From a checkpoint of a small mixture-of-experts model trained on Wikipedia: vocabulary 4666, a sigmoid router.
Below are experts of layer 7 (counted from 0) of a mixture-of-experts language model. Rows are named router (the router's row for the expert), down (a neuron's output weights, with its number) and show model dimensions 192-255. Each number is 200 + 40 x the weight over its row's rms, rounded and kept within 0 to 999.
Before each expert's rows: a language model's description of what the expert responds to. This comes from a sample of Wikipedia text that the model never trained on.

# expert 7
Description: Capitalized nationality and organization words like United, National, Indian, Roman, mid-word pieces, and the colon after Clade in taxonomy infoboxes.
router,153,205,249,174,243,236,207,245,178,216,169,197,179,247,156,231,205,165,181,179,198,213,134,235,241,214,206,218,260,144,211,223,212,169,268,149,245,221,224,132,213,238,229,205,162,171,270,117,195,193,154,151,292,201,178,208,243,171,196,225,141,181,152,246
down0,205,174,158,191,244,199,181,212,191,146,182,171,209,231,207,174,179,227,180,188,204,206,193,264,185,227,190,178,156,201,187,234,220,173,161,235,120,104,218,132,200,162,216,217,120,259,205,188,205,205,230,188,168,228,208,180,203,187,210,226,201,137,176,243
down1,209,233,151,155,206,160,129,200,233,214,205,226,198,156,172,173,193,164,201,197,213,216,158,184,262,198,148,148,162,186,124,172,202,176,188,230,229,174,235,190,127,231,230,202,212,200,265,264,228,184,151,241,267,206,151,187,187,156,289,233,226,222,222,133
down2,211,215,173,201,182,272,174,169,221,189,201,229,178,207,179,128,213,208,253,203,164,203,191,207,193,215,219,179,241,151,134,238,174,195,164,193,247,117,196,232,202,173,74,144,258,203,151,198,226,209,166,261,294,219,172,152,171,242,271,165,213,198,216,183
down3,130,125,244,244,256,217,138,188,149,202,248,192,159,215,329,106,210,223,177,224,196,212,95,211,177,180,134,197,230,254,195,231,278,245,253,179,161,220,260,248,220,144,153,163,107,240,195,222,187,213,236,140,151,187,193,211,266,174,217,113,232,180,195,206
down4,230,129,167,201,181,183,262,218,223,231,197,105,201,214,200,223,236,189,293,158,145,204,205,206,166,166,230,198,92,268,121,254,216,150,180,230,215,237,203,260,191,225,155,200,148,193,222,211,225,217,196,176,182,181,213,240,254,208,219,237,177,213,200,219
down5,138,166,173,168,267,243,189,225,223,223,147,184,199,132,244,115,206,196,233,210,189,275,178,189,159,222,254,213,304,287,192,175,175,218,174,212,221,231,148,189,192,215,173,143,174,237,276,140,194,189,178,200,163,203,147,145,96,209,152,197,191,250,184,225
down6,218,224,224,241,196,146,249,143,238,245,209,265,180,189,183,206,218,103,173,238,183,214,211,203,296,210,283,186,201,185,195,204,174,197,138,138,179,226,188,86,155,202,178,166,202,228,189,145,141,215,196,133,224,164,209,206,192,192,164,172,169,241,223,170
down7,170,194,237,138,171,226,126,185,190,148,178,242,187,197,190,212,197,218,153,240,151,219,231,272,219,271,132,222,161,161,214,229,218,185,178,182,212,231,164,268,126,246,185,190,217,144,230,177,201,242,231,231,173,183,293,196,165,147,236,160,285,200,206,235
down8,243,137,153,169,273,208,202,123,247,210,240,155,175,176,183,177,162,197,156,107,351,138,236,208,166,160,156,137,262,175,212,223,194,155,193,167,215,229,170,268,202,199,226,261,229,204,205,205,253,242,255,210,197,300,175,195,163,144,247,252,135,202,132,168
down9,134,189,195,185,200,282,207,134,147,196,110,230,193,208,260,171,183,154,157,208,234,160,217,162,202,196,170,215,235,251,194,200,141,227,194,215,222,188,200,209,175,265,241,253,262,217,196,172,231,243,203,201,147,173,176,160,205,246,214,144,276,257,175,190
down10,221,194,263,134,215,245,283,196,207,206,187,139,142,168,187,171,162,211,168,226,265,265,236,197,188,201,270,207,168,188,292,179,237,219,219,116,167,195,173,190,234,265,182,170,265,146,141,156,235,142,222,258,278,184,161,107,258,214,208,231,170,209,214,177
down11,189,205,188,160,213,178,189,178,163,141,136,200,193,162,247,161,170,251,202,190,239,197,218,218,171,186,188,157,165,167,182,188,177,206,211,131,220,187,163,249,225,193,170,229,122,192,173,229,168,252,203,218,264,235,205,192,146,237,222,190,203,180,216,197
down12,283,203,198,216,237,207,234,255,198,181,248,193,214,247,209,275,258,179,197,162,187,211,251,169,201,198,160,276,169,188,267,260,284,204,191,128,152,141,160,246,187,196,169,224,185,188,218,267,316,195,214,252,242,181,216,220,209,230,162,187,201,313,244,243
down13,237,269,217,200,188,188,199,184,192,136,233,255,256,198,204,199,157,251,223,152,223,204,220,177,260,241,169,222,290,233,135,163,228,189,144,237,228,159,181,210,163,202,147,213,296,161,169,213,222,234,175,189,158,235,189,234,213,182,196,124,132,202,186,180
down14,217,224,191,93,132,257,175,217,241,214,206,188,200,174,250,127,158,146,217,96,211,155,146,188,223,150,250,157,178,202,218,263,160,232,155,164,172,196,256,280,216,170,189,269,272,214,276,181,213,165,197,246,164,173,195,187,206,218,239,180,196,179,187,192
down15,246,208,195,251,213,183,168,178,265,171,211,213,227,220,229,202,200,170,216,230,210,254,111,196,153,193,200,235,213,256,208,236,149,128,175,207,283,189,182,157,253,240,222,242,166,140,185,181,248,167,172,222,111,257,254,272,167,256,183,198,218,158,217,188
down16,220,166,266,245,247,186,218,162,210,201,194,148,273,232,211,214,202,206,241,217,201,160,175,142,160,129,180,174,230,126,187,189,277,256,224,209,184,239,117,248,241,118,178,205,120,243,177,229,170,203,211,164,303,241,162,196,150,239,234,160,128,197,145,151
down17,224,114,179,214,181,121,214,175,170,181,197,224,278,132,169,211,192,171,220,127,148,226,174,107,193,176,142,226,245,254,262,135,202,121,146,220,204,154,186,264,159,194,193,203,152,255,292,221,116,168,227,273,174,217,129,220,174,229,256,141,206,176,170,209
down18,261,173,180,208,278,187,195,232,180,143,205,239,173,197,206,188,151,194,158,243,259,288,153,232,204,216,181,114,277,191,244,200,255,244,173,280,208,154,160,183,118,198,183,166,180,244,196,205,227,161,147,254,185,223,209,99,254,125,219,130,202,273,200,173
down19,125,228,216,214,224,190,101,251,259,193,251,204,137,217,178,119,146,178,273,156,216,173,151,195,123,191,219,196,185,153,220,181,223,188,186,201,250,235,193,140,220,186,251,209,206,199,222,188,222,186,164,249,176,234,158,239,254,210,201,186,218,212,188,255
down20,173,154,190,135,251,167,221,220,190,181,213,229,259,81,153,202,210,165,207,130,160,174,226,257,273,173,169,203,225,180,167,184,270,173,215,163,218,171,172,250,288,190,263,195,236,225,134,159,209,193,189,125,234,208,209,221,188,223,167,184,189,191,114,161
down21,122,260,216,208,165,192,215,205,241,220,203,197,200,144,182,118,150,204,197,181,171,254,235,227,219,171,210,171,209,218,217,130,148,136,226,190,191,224,206,205,247,261,172,160,169,218,210,167,258,202,173,277,175,258,161,148,213,204,281,149,168,212,254,161
down22,174,154,189,200,189,236,233,210,235,166,144,198,205,269,235,153,285,214,222,180,110,148,261,237,292,136,230,206,265,187,273,242,154,201,306,167,189,231,128,204,215,168,200,246,143,232,167,171,238,230,161,248,148,203,208,203,251,242,204,234,224,236,209,155
down23,210,201,197,133,169,157,132,168,247,264,237,214,190,158,210,207,201,198,267,256,135,204,239,167,180,212,239,218,183,194,205,199,208,189,216,244,201,212,157,154,198,247,186,214,247,107,191,210,179,210,232,179,228,131,147,224,287,272,190,203,208,174,204,145
down24,204,184,170,165,167,174,79,161,175,272,104,228,269,223,199,193,210,187,180,167,159,228,210,237,155,231,214,233,201,278,191,182,174,336,134,263,147,153,207,251,255,199,224,190,207,136,185,170,221,193,189,246,163,221,150,144,133,145,210,206,214,104,234,218
down25,188,239,179,214,230,215,193,204,214,172,272,232,235,226,221,246,214,191,195,199,183,197,150,176,184,263,98,148,125,122,195,173,222,169,154,196,149,258,138,189,164,165,182,134,236,223,193,188,180,204,182,181,258,164,220,205,260,164,189,214,180,219,164,266
down26,240,240,187,143,190,122,139,135,200,160,179,248,201,207,276,201,238,164,204,209,216,179,227,209,200,208,132,179,155,285,246,158,204,150,242,229,211,129,154,234,226,201,162,145,165,204,185,204,234,229,236,198,133,150,151,183,211,179,199,184,170,196,157,201
down27,251,216,265,181,227,206,163,194,133,228,185,161,234,195,127,261,303,213,228,234,193,207,174,283,190,234,183,156,167,221,231,220,179,224,145,251,211,140,184,259,224,231,269,143,202,218,179,245,184,207,227,85,207,140,263,106,197,225,196,189,161,233,211,184
down28,166,194,203,195,150,216,222,203,183,176,179,210,249,176,130,145,248,217,222,205,265,145,198,193,188,168,158,176,234,200,240,201,204,183,248,219,219,171,244,224,246,239,219,170,224,222,168,173,157,286,275,156,136,111,193,245,239,191,145,191,228,173,153,188
down29,246,102,284,224,285,198,141,259,176,216,146,235,144,272,230,220,252,218,161,225,218,130,203,172,221,157,144,168,173,194,211,251,136,205,151,202,232,193,236,238,273,239,276,95,209,242,109,181,194,153,233,185,171,259,207,205,162,141,178,161,269,199,205,148
down30,115,235,160,234,170,211,187,164,166,224,117,192,273,211,107,125,105,260,272,248,152,228,237,191,208,252,211,169,226,172,202,154,222,185,155,224,238,181,256,220,197,272,209,131,186,222,240,194,262,233,147,203,157,149,192,188,186,187,206,211,170,197,290,260
down31,207,236,117,173,203,230,230,202,137,235,209,143,231,257,220,227,175,191,193,163,261,184,157,120,154,178,197,251,196,197,189,179,211,253,141,192,254,169,171,268,243,243,230,108,179,241,172,200,211,211,186,240,175,106,231,140,251,189,234,186,202,165,127,226
down32,194,159,295,245,180,218,190,159,248,211,145,239,196,222,229,181,254,188,206,215,173,206,247,157,266,130,224,247,140,218,127,196,213,108,100,181,192,226,257,114,150,262,146,186,255,223,248,240,174,142,158,182,269,172,139,198,120,172,249,191,231,227,260,241
down33,208,202,193,165,160,147,202,195,173,195,217,234,145,218,188,216,242,226,225,198,192,205,228,185,240,174,238,136,210,187,89,230,198,194,189,191,107,163,201,189,291,259,208,223,255,219,218,207,154,262,174,257,245,214,210,217,178,128,173,129,223,260,277,218
down34,234,228,220,201,302,173,210,261,186,183,229,160,217,196,219,260,169,220,201,219,268,252,168,181,164,138,186,178,193,157,237,159,173,192,228,152,203,198,176,196,151,171,218,222,300,206,245,230,192,238,233,261,287,178,195,169,199,171,138,147,236,221,238,176
down35,175,179,227,159,194,208,162,200,166,226,190,171,257,119,232,247,199,150,139,193,193,212,174,194,222,202,190,208,233,171,264,165,220,234,199,232,189,155,209,251,212,178,256,184,181,218,231,228,249,225,185,172,236,244,169,194,197,179,190,165,186,265,164,238
down36,156,207,206,190,188,182,159,170,213,211,250,228,252,220,278,220,207,145,193,256,248,227,172,261,186,152,185,142,283,175,177,196,237,254,204,234,177,182,185,215,239,217,194,172,210,190,257,205,117,138,174,201,184,214,196,153,178,246,208,279,141,239,148,198
down37,82,208,190,177,232,265,180,244,180,243,243,151,228,240,161,193,298,270,195,168,207,218,172,135,236,163,202,211,234,178,173,190,228,197,191,148,160,240,157,218,231,144,176,180,135,238,229,228,221,157,173,155,202,189,207,168,153,225,182,269,190,252,225,149
down38,133,124,200,254,217,247,192,134,187,268,173,210,234,203,214,130,220,224,218,215,200,272,211,203,228,171,238,196,207,220,220,176,219,135,164,198,203,189,196,161,241,236,162,260,237,228,253,199,237,170,199,193,188,201,227,208,225,174,219,247,153,122,247,220
down39,208,237,235,180,269,201,261,168,166,161,277,154,242,182,107,203,164,225,188,207,226,203,192,101,222,206,153,242,170,157,173,162,215,143,186,220,220,290,204,148,176,196,185,218,195,269,225,215,229,126,202,290,202,191,235,221,243,206,198,211,225,266,235,204
down40,270,283,170,203,138,220,232,212,170,204,176,150,204,145,165,162,180,232,274,244,162,212,253,214,260,201,147,150,219,272,195,193,232,184,257,187,189,210,296,196,189,184,279,181,199,219,280,197,210,210,226,208,198,170,265,178,223,190,247,162,244,289,121,182
down41,228,81,163,102,170,231,310,200,144,185,187,236,186,227,226,180,264,258,194,203,180,223,212,218,205,162,193,124,125,136,200,204,259,191,254,189,215,201,219,122,168,141,158,194,231,249,186,215,191,180,243,182,143,136,138,205,270,180,251,150,246,180,222,202
down42,166,84,182,102,207,264,218,152,211,224,216,177,310,234,245,203,204,190,256,177,211,231,174,248,157,174,177,226,208,202,141,191,265,171,228,162,174,163,233,189,197,195,201,214,294,193,158,252,188,207,155,246,220,267,160,228,194,215,188,127,188,180,152,192
down43,154,208,180,185,228,187,193,192,182,144,252,166,233,200,211,240,185,213,230,192,238,162,217,164,162,207,124,140,172,156,204,202,161,173,239,184,187,174,251,211,107,181,247,244,162,175,306,253,196,157,140,220,135,201,168,209,288,196,163,167,206,221,160,193
down44,204,220,202,129,172,159,205,178,205,205,227,270,139,101,207,141,264,120,170,228,186,188,124,233,192,204,223,188,199,151,97,203,234,224,172,124,105,127,143,182,194,184,135,192,145,230,217,266,156,272,230,157,189,175,193,114,260,170,170,77,208,177,250,205
down45,238,188,178,201,171,170,210,218,155,217,181,256,175,248,145,232,210,227,209,248,193,227,188,171,242,175,231,201,254,198,157,170,197,203,220,189,166,187,248,179,192,192,171,249,163,238,206,163,227,214,171,179,154,124,203,230,242,299,150,233,236,259,240,246
down46,194,82,154,248,231,196,187,188,184,209,269,230,218,200,220,286,152,166,170,255,158,164,194,172,223,137,184,232,104,173,224,217,225,287,214,182,137,212,179,184,266,214,188,225,171,246,232,208,155,168,293,163,135,210,138,205,142,180,125,183,247,179,221,203
down47,209,200,165,190,243,168,229,227,180,173,239,209,215,203,228,222,199,198,219,259,208,192,221,110,222,167,181,261,233,104,215,199,197,240,280,262,238,173,256,224,243,195,208,209,69,229,209,262,177,195,232,171,239,150,204,251,241,192,211,215,160,269,186,248
down48,227,219,168,230,206,168,167,264,126,202,246,169,238,249,158,246,239,128,215,214,223,223,176,194,120,249,123,216,126,248,169,216,247,170,227,232,185,297,138,230,182,207,93,234,149,258,195,196,194,180,144,254,244,185,216,215,227,183,236,187,183,185,203,229
down49,257,147,181,215,195,182,266,221,216,182,221,216,156,161,204,175,201,220,222,197,125,214,205,242,159,149,182,179,190,264,143,123,216,227,246,205,191,232,193,180,193,166,243,196,243,202,220,163,190,200,164,162,168,214,173,202,177,194,199,167,182,185,150,218
down50,194,147,229,178,157,203,268,205,225,225,182,225,284,263,207,186,161,191,160,207,208,155,243,186,198,186,154,245,213,171,188,246,229,240,278,191,220,250,201,219,220,237,176,181,191,122,156,183,189,230,171,241,200,161,315,172,218,187,181,270,219,264,142,219
down51,177,184,168,270,219,192,122,186,248,180,212,230,106,208,129,227,198,220,172,242,231,205,220,196,220,111,241,215,235,138,182,173,259,171,259,190,192,243,245,166,120,157,170,239,199,239,118,256,260,199,199,252,210,165,193,177,220,211,202,246,183,141,224,225
down52,229,133,232,219,264,138,203,204,199,266,223,183,227,270,197,155,261,210,208,238,232,185,196,185,235,216,216,151,147,284,204,208,257,195,146,184,245,156,232,148,154,186,198,203,250,154,156,220,223,203,194,187,159,146,219,249,225,225,201,121,155,133,219,224
down53,226,220,187,182,221,219,185,207,93,204,232,249,254,207,280,189,225,216,206,209,209,177,161,227,217,204,197,229,232,197,204,181,180,269,128,223,176,148,179,159,189,178,224,127,182,317,151,188,217,232,187,218,209,251,213,124,136,179,229,255,266,187,194,244
down54,190,241,186,204,199,259,251,270,252,175,118,174,191,151,200,193,186,171,103,164,182,265,206,196,273,153,179,157,173,232,196,219,168,201,124,235,221,179,216,183,211,230,227,95,305,221,197,190,177,212,245,237,253,252,244,197,122,171,165,234,214,165,202,125
down55,159,155,134,204,198,244,144,166,170,214,118,188,155,152,168,243,224,203,175,192,195,216,117,99,239,251,247,231,194,248,197,243,241,198,219,204,214,241,181,187,110,227,199,204,241,197,200,191,196,213,133,200,257,155,170,182,202,148,210,240,247,236,200,194
down56,263,259,216,188,179,180,159,262,230,193,222,237,166,220,212,225,146,159,131,200,169,245,152,273,119,149,155,200,230,172,258,251,186,279,231,265,221,184,209,146,141,156,236,202,292,160,235,110,223,235,231,140,160,198,206,205,200,276,214,196,151,256,275,212
down57,230,233,220,257,181,198,226,260,194,232,185,165,204,170,215,252,165,243,194,157,223,157,170,211,245,191,157,197,179,136,159,119,160,215,170,172,217,191,141,208,169,195,230,189,223,159,208,180,245,114,181,170,182,187,248,154,263,178,159,192,127,241,216,252
down58,176,128,194,163,169,251,156,229,126,151,279,298,208,246,177,192,178,202,183,115,197,203,151,217,185,263,157,214,221,264,232,233,220,172,232,259,232,184,152,152,182,236,179,148,272,212,208,162,273,209,218,190,175,235,147,184,160,174,201,155,202,247,117,259
down59,284,160,189,245,246,231,217,102,167,151,199,211,260,195,164,229,276,129,178,149,194,253,214,195,225,216,287,192,189,219,192,238,222,180,205,223,168,164,211,169,255,229,122,158,227,211,181,225,226,245,174,256,235,154,180,196,146,147,145,209,142,138,162,176
down60,191,71,218,174,238,195,164,239,175,272,222,186,256,284,231,197,165,217,197,212,219,205,195,225,196,247,166,195,199,221,166,180,196,210,193,288,239,211,190,223,195,236,167,250,161,220,215,246,168,175,169,192,174,192,213,240,259,156,106,218,216,176,188,284
down61,161,167,238,234,172,181,227,189,213,172,212,209,226,114,235,149,180,202,227,238,244,227,205,154,232,197,221,152,193,229,164,145,202,251,233,192,236,264,139,186,232,270,186,178,195,155,223,241,264,268,224,157,173,191,243,310,226,166,181,182,179,185,170,199
down62,276,211,205,162,246,222,158,213,187,176,162,173,197,131,183,263,224,197,285,134,210,160,269,169,251,199,141,144,245,153,126,205,191,148,235,212,267,207,211,217,222,189,148,254,201,262,224,257,216,193,168,193,244,248,176,175,132,220,143,220,202,174,135,134
down63,211,217,158,204,224,204,211,224,227,218,252,229,193,195,284,229,192,166,181,85,166,182,200,168,202,203,197,189,136,192,157,225,238,295,177,252,184,197,290,167,276,160,214,232,169,220,228,149,134,228,171,174,215,184,214,180,241,181,210,166,189,312,122,215
down64,203,243,218,279,151,198,199,151,169,176,168,222,257,212,227,215,308,219,250,167,239,277,208,103,272,175,259,195,250,202,190,179,230,218,208,183,241,218,198,188,206,203,230,219,244,230,186,208,185,258,138,273,236,204,182,253,178,158,168,223,206,192,205,194
down65,211,232,163,272,219,209,193,167,225,304,203,140,206,196,203,226,214,207,211,155,195,203,237,209,174,112,201,177,230,174,266,207,133,220,195,207,171,160,292,234,203,222,246,245,264,169,210,120,227,208,156,264,243,227,227,126,259,219,241,204,218,165,213,250
down66,213,242,231,243,246,202,170,119,255,213,188,219,85,157,272,211,228,182,219,199,180,224,228,241,188,200,169,254,165,134,203,181,197,151,125,174,211,225,208,224,175,175,169,208,109,209,183,208,135,238,184,282,167,179,180,231,340,135,241,193,221,185,152,290
down67,142,175,189,111,189,130,180,204,201,152,221,218,195,220,163,189,215,220,146,200,121,233,213,149,276,190,148,162,203,194,298,210,235,248,180,212,193,211,205,260,185,159,245,255,120,205,169,181,254,237,145,241,183,202,191,190,207,190,201,265,255,139,206,193
down68,217,173,165,162,198,249,130,201,178,191,221,178,223,275,188,285,163,182,177,246,173,191,194,118,190,181,222,243,217,244,228,290,93,143,198,252,168,178,223,154,127,168,252,198,239,232,160,206,192,172,175,203,207,253,197,211,199,221,191,202,232,182,206,215
down69,223,213,193,223,212,131,254,187,180,164,194,259,232,201,114,182,277,233,163,172,147,237,232,198,216,197,212,183,187,145,314,206,255,198,222,215,192,184,166,269,220,178,258,219,206,244,128,179,148,162,203,167,216,119,232,214,150,223,150,233,176,185,135,212
down70,243,191,216,211,149,190,200,185,63,285,166,166,208,176,213,247,195,252,197,209,263,154,208,155,179,275,193,172,173,221,221,216,215,249,189,189,166,194,133,219,192,212,215,145,206,162,195,156,234,196,203,146,195,203,255,209,220,167,215,238,193,198,138,210
down71,265,237,230,168,200,186,217,129,234,192,170,241,181,231,201,114,197,197,119,233,253,143,202,168,193,181,240,212,240,143,135,151,208,172,180,204,229,164,170,212,175,125,200,200,212,166,199,202,109,196,175,169,206,193,241,186,170,224,206,233,178,217,214,226
down72,206,170,233,219,176,249,129,244,137,181,205,246,233,220,140,137,198,108,175,239,200,229,196,218,196,129,263,232,211,195,171,237,284,118,193,183,230,231,165,144,187,214,218,183,214,232,188,190,117,204,189,189,193,233,227,225,202,215,131,252,163,152,148,171
down73,154,160,213,194,159,215,240,168,139,268,198,216,288,249,129,181,214,249,198,191,212,188,252,243,187,153,247,191,289,199,152,194,236,246,186,184,196,225,259,236,173,248,250,274,216,108,247,222,206,145,193,144,205,204,202,187,164,202,150,175,212,261,195,164
down74,177,254,235,235,191,238,214,226,211,220,151,85,253,193,210,191,182,240,166,183,260,197,257,174,150,175,189,156,242,215,294,209,154,251,248,207,246,214,256,173,165,182,173,105,143,200,158,164,229,244,165,142,155,192,181,197,218,226,168,142,232,190,178,165
down75,203,184,249,220,294,185,181,260,181,221,214,226,212,240,116,260,234,229,166,251,231,121,182,210,202,215,278,267,204,102,228,129,148,182,236,230,180,186,136,173,252,165,282,242,111,207,200,183,159,228,180,178,209,144,142,178,272,272,173,253,166,230,223,212
down76,201,218,235,174,168,225,200,187,185,169,183,213,226,209,193,129,209,217,249,225,176,193,183,259,193,246,237,226,249,133,150,257,225,220,281,134,194,104,164,158,209,188,292,224,136,207,220,175,226,182,247,77,187,196,233,171,144,263,205,163,192,241,153,201
down77,195,177,230,155,175,144,259,175,260,235,202,143,218,245,206,193,103,207,152,49,261,205,151,146,251,159,205,248,208,271,224,135,168,179,198,238,252,179,114,178,183,201,218,186,242,217,250,154,120,227,248,268,226,154,206,185,195,233,176,207,215,174,241,164
down78,222,262,183,221,142,195,281,184,248,236,267,170,196,258,257,188,213,268,200,189,184,152,252,195,157,232,185,233,234,208,142,172,203,234,245,152,141,188,198,154,168,171,255,211,284,277,222,234,158,232,199,206,219,224,198,166,117,224,161,254,222,185,172,238
down79,225,252,279,170,177,250,219,213,184,180,178,140,219,145,209,206,266,238,119,190,213,108,108,176,253,197,216,106,278,214,200,245,159,213,166,194,161,178,155,286,220,90,172,209,234,261,197,148,192,101,231,101,187,121,199,204,190,126,303,175,144,256,160,202
down80,201,176,275,256,139,162,207,266,159,245,121,210,171,151,204,156,207,146,159,226,174,203,139,189,264,233,247,152,177,201,161,146,147,156,168,235,161,161,232,189,159,131,214,175,51,210,220,179,245,210,144,266,194,212,203,214,278,185,200,302,219,217,177,157
down81,240,265,211,164,264,219,209,185,197,218,236,195,206,189,188,159,155,113,172,181,163,236,219,100,230,196,202,183,217,194,185,156,253,174,89,228,187,219,250,184,139,228,195,144,222,191,195,220,190,148,172,116,239,185,150,224,221,126,208,208,221,164,293,208
down82,208,115,206,285,229,196,169,172,218,221,204,199,143,143,205,182,186,197,180,209,268,165,226,187,220,219,170,273,189,240,209,234,241,187,198,225,243,139,172,147,203,174,106,241,220,167,150,221,273,219,242,215,205,188,228,193,202,184,200,264,166,170,240,224
down83,143,243,228,220,247,137,310,157,187,269,212,178,207,113,109,176,185,235,220,196,129,277,181,210,213,193,212,164,257,230,260,248,160,193,285,211,203,198,178,159,217,188,178,277,281,166,224,194,223,220,198,247,184,222,159,180,118,194,176,229,201,202,190,205
down84,212,162,277,295,166,237,198,166,239,95,195,208,209,254,184,194,189,143,138,160,233,241,286,225,189,249,218,240,191,206,165,181,261,253,188,171,273,195,134,169,140,174,247,243,173,193,244,173,157,143,249,183,198,114,205,256,262,194,222,221,176,152,207,261
down85,251,172,184,261,195,209,197,168,196,222,224,177,200,163,211,171,210,239,184,187,191,234,208,178,197,201,262,173,211,231,161,160,209,236,198,234,114,189,210,195,220,125,158,156,202,219,208,161,203,200,242,283,183,188,110,192,271,149,202,248,126,185,231,189
down86,242,198,213,139,173,138,232,184,174,232,237,297,195,197,171,185,262,209,270,143,254,249,178,254,152,246,257,239,295,203,189,223,222,154,196,242,209,218,212,134,213,198,225,228,208,153,202,277,255,225,179,158,117,249,255,290,243,181,181,173,175,269,125,240
down87,212,173,183,213,232,175,244,207,198,177,273,152,149,112,230,235,178,192,198,198,159,114,207,222,191,187,187,167,190,192,190,175,209,216,135,155,188,206,195,146,242,174,186,145,255,162,220,134,193,258,236,198,220,66,233,92,151,200,173,152,117,190,185,282
down88,238,228,245,225,122,189,151,201,254,168,166,197,195,212,204,223,244,173,211,267,217,256,114,105,233,252,279,221,246,183,263,94,154,123,207,216,225,171,129,258,189,215,192,164,215,162,193,259,147,213,216,96,243,221,235,162,227,112,245,189,164,231,205,187
down89,146,202,226,200,153,151,149,215,143,208,170,234,199,188,165,258,230,169,215,160,193,252,155,155,291,196,205,211,238,250,157,149,237,168,217,181,193,260,152,246,190,182,190,227,242,197,125,234,287,289,174,267,203,174,127,203,185,196,243,128,238,127,213,224
down90,251,199,201,183,244,233,143,229,233,148,185,181,218,158,182,116,178,177,204,181,220,205,160,242,187,165,182,214,241,176,173,170,141,240,224,282,132,208,195,255,192,195,147,194,177,169,210,220,159,168,141,169,194,232,216,146,265,141,186,172,227,215,182,246
down91,176,219,196,188,174,192,241,166,159,162,245,170,221,252,126,246,174,190,258,252,227,207,228,179,172,165,176,140,226,164,171,202,202,215,194,197,223,199,263,112,217,252,197,157,195,174,174,211,205,189,186,140,154,176,238,250,196,202,211,239,236,193,162,208
down92,256,184,217,235,147,243,283,239,262,222,252,153,262,210,164,246,168,189,190,232,187,224,239,223,199,191,217,180,212,243,170,218,168,165,210,258,188,225,220,196,201,236,184,179,333,188,226,185,211,262,131,160,233,190,152,160,227,218,251,170,160,172,203,185
down93,248,234,268,152,184,200,138,215,171,180,180,198,180,240,184,292,236,167,212,176,144,215,198,184,159,195,209,192,217,145,227,191,266,211,194,158,203,181,175,204,225,178,191,155,275,191,150,260,176,213,228,202,217,191,216,246,292,131,197,184,157,159,169,206
down94,205,210,258,189,132,173,77,278,110,171,200,252,211,169,231,201,258,209,230,182,104,228,129,176,212,226,138,179,190,271,255,247,133,209,247,203,234,135,171,155,193,214,267,145,271,187,169,169,284,218,202,272,242,185,157,177,138,192,234,183,214,249,151,165
down95,99,253,173,228,219,251,109,214,204,224,136,226,191,127,186,229,139,226,160,201,169,217,171,100,183,232,197,119,241,237,173,177,273,220,196,185,211,185,243,174,187,201,216,288,179,214,190,229,138,131,236,120,232,229,194,194,189,166,254,285,143,275,183,249
down96,158,214,107,170,180,219,275,292,199,177,256,130,192,241,209,215,195,199,163,189,216,117,198,140,162,237,161,259,201,254,211,183,193,210,214,216,178,140,231,163,173,158,194,272,217,229,105,210,180,252,189,265,206,237,242,225,236,247,175,245,214,237,215,188
down97,191,221,168,175,149,175,202,122,169,222,186,199,140,237,164,243,232,197,187,290,168,195,140,182,253,278,178,186,200,168,211,254,202,284,194,235,150,188,228,177,174,145,211,213,136,233,170,200,184,212,216,220,193,173,187,204,208,230,196,166,156,182,256,142
down98,256,187,160,216,126,154,225,116,153,239,195,187,221,222,267,188,253,178,280,189,183,227,194,181,187,174,194,187,185,143,310,259,167,227,189,206,204,195,200,189,233,225,213,244,91,210,103,211,241,205,216,114,237,211,203,200,196,191,237,231,126,250,203,202
down99,148,183,213,268,155,233,228,217,161,152,282,219,174,162,179,202,200,192,171,180,99,225,249,169,159,186,211,231,233,188,203,233,137,257,212,244,186,180,196,191,137,264,175,225,268,228,191,208,136,232,170,197,200,263,203,250,174,217,134,189,200,210,149,158
down100,189,210,196,180,136,209,159,158,164,245,186,244,238,155,213,229,270,158,225,229,162,182,221,126,245,215,228,194,223,170,214,203,187,229,255,264,181,142,248,181,225,212,122,198,182,178,187,137,198,244,189,149,242,126,167,151,203,155,250,192,205,232,247,172
down101,213,198,243,169,199,162,250,230,236,268,181,167,256,164,225,169,175,242,176,198,200,212,164,217,214,147,250,194,165,200,254,180,237,255,266,248,216,134,210,167,260,161,168,183,205,170,256,218,123,162,245,112,210,150,197,151,179,261,242,202,205,266,230,212
down102,170,214,151,186,304,194,231,189,122,146,138,173,196,120,193,234,100,243,236,173,206,213,169,224,238,175,171,256,230,157,152,198,206,199,216,142,196,244,183,193,214,227,204,134,207,228,163,229,220,264,188,237,241,225,266,151,234,228,188,230,181,153,227,185
down103,252,245,171,195,190,173,204,188,228,309,229,223,212,189,198,229,206,120,213,259,224,210,229,246,207,205,148,181,224,250,152,195,248,215,229,249,234,234,223,143,253,215,179,248,168,168,243,203,222,201,221,121,262,166,175,105,196,254,154,181,227,204,238,249
down104,246,192,218,212,163,185,208,211,192,195,218,210,122,228,266,231,203,154,201,237,262,188,180,279,212,199,224,270,202,147,158,266,201,199,172,196,176,140,142,198,216,180,254,204,208,137,207,188,203,303,157,207,127,210,183,146,238,231,258,166,170,200,183,190
down105,224,174,180,184,158,241,177,222,162,239,268,225,251,231,233,224,220,146,234,151,188,211,128,241,300,220,210,228,178,234,266,229,163,278,243,197,146,223,193,209,162,200,182,232,192,266,224,191,240,203,184,188,218,182,227,243,205,127,225,184,224,134,164,205
down106,219,187,201,272,197,204,203,206,276,145,157,230,184,177,250,251,180,218,208,129,221,223,249,185,218,190,208,207,207,216,183,217,185,196,193,163,224,227,210,118,201,215,173,155,176,141,312,168,155,193,209,242,129,191,153,140,258,186,206,157,219,329,202,174
down107,253,195,143,240,211,182,224,226,258,243,163,283,181,217,153,205,193,254,142,174,275,159,198,267,216,90,190,180,246,148,191,181,188,123,189,279,137,170,218,137,259,225,226,237,158,213,220,207,253,188,211,150,217,271,217,246,200,131,257,281,178,207,134,201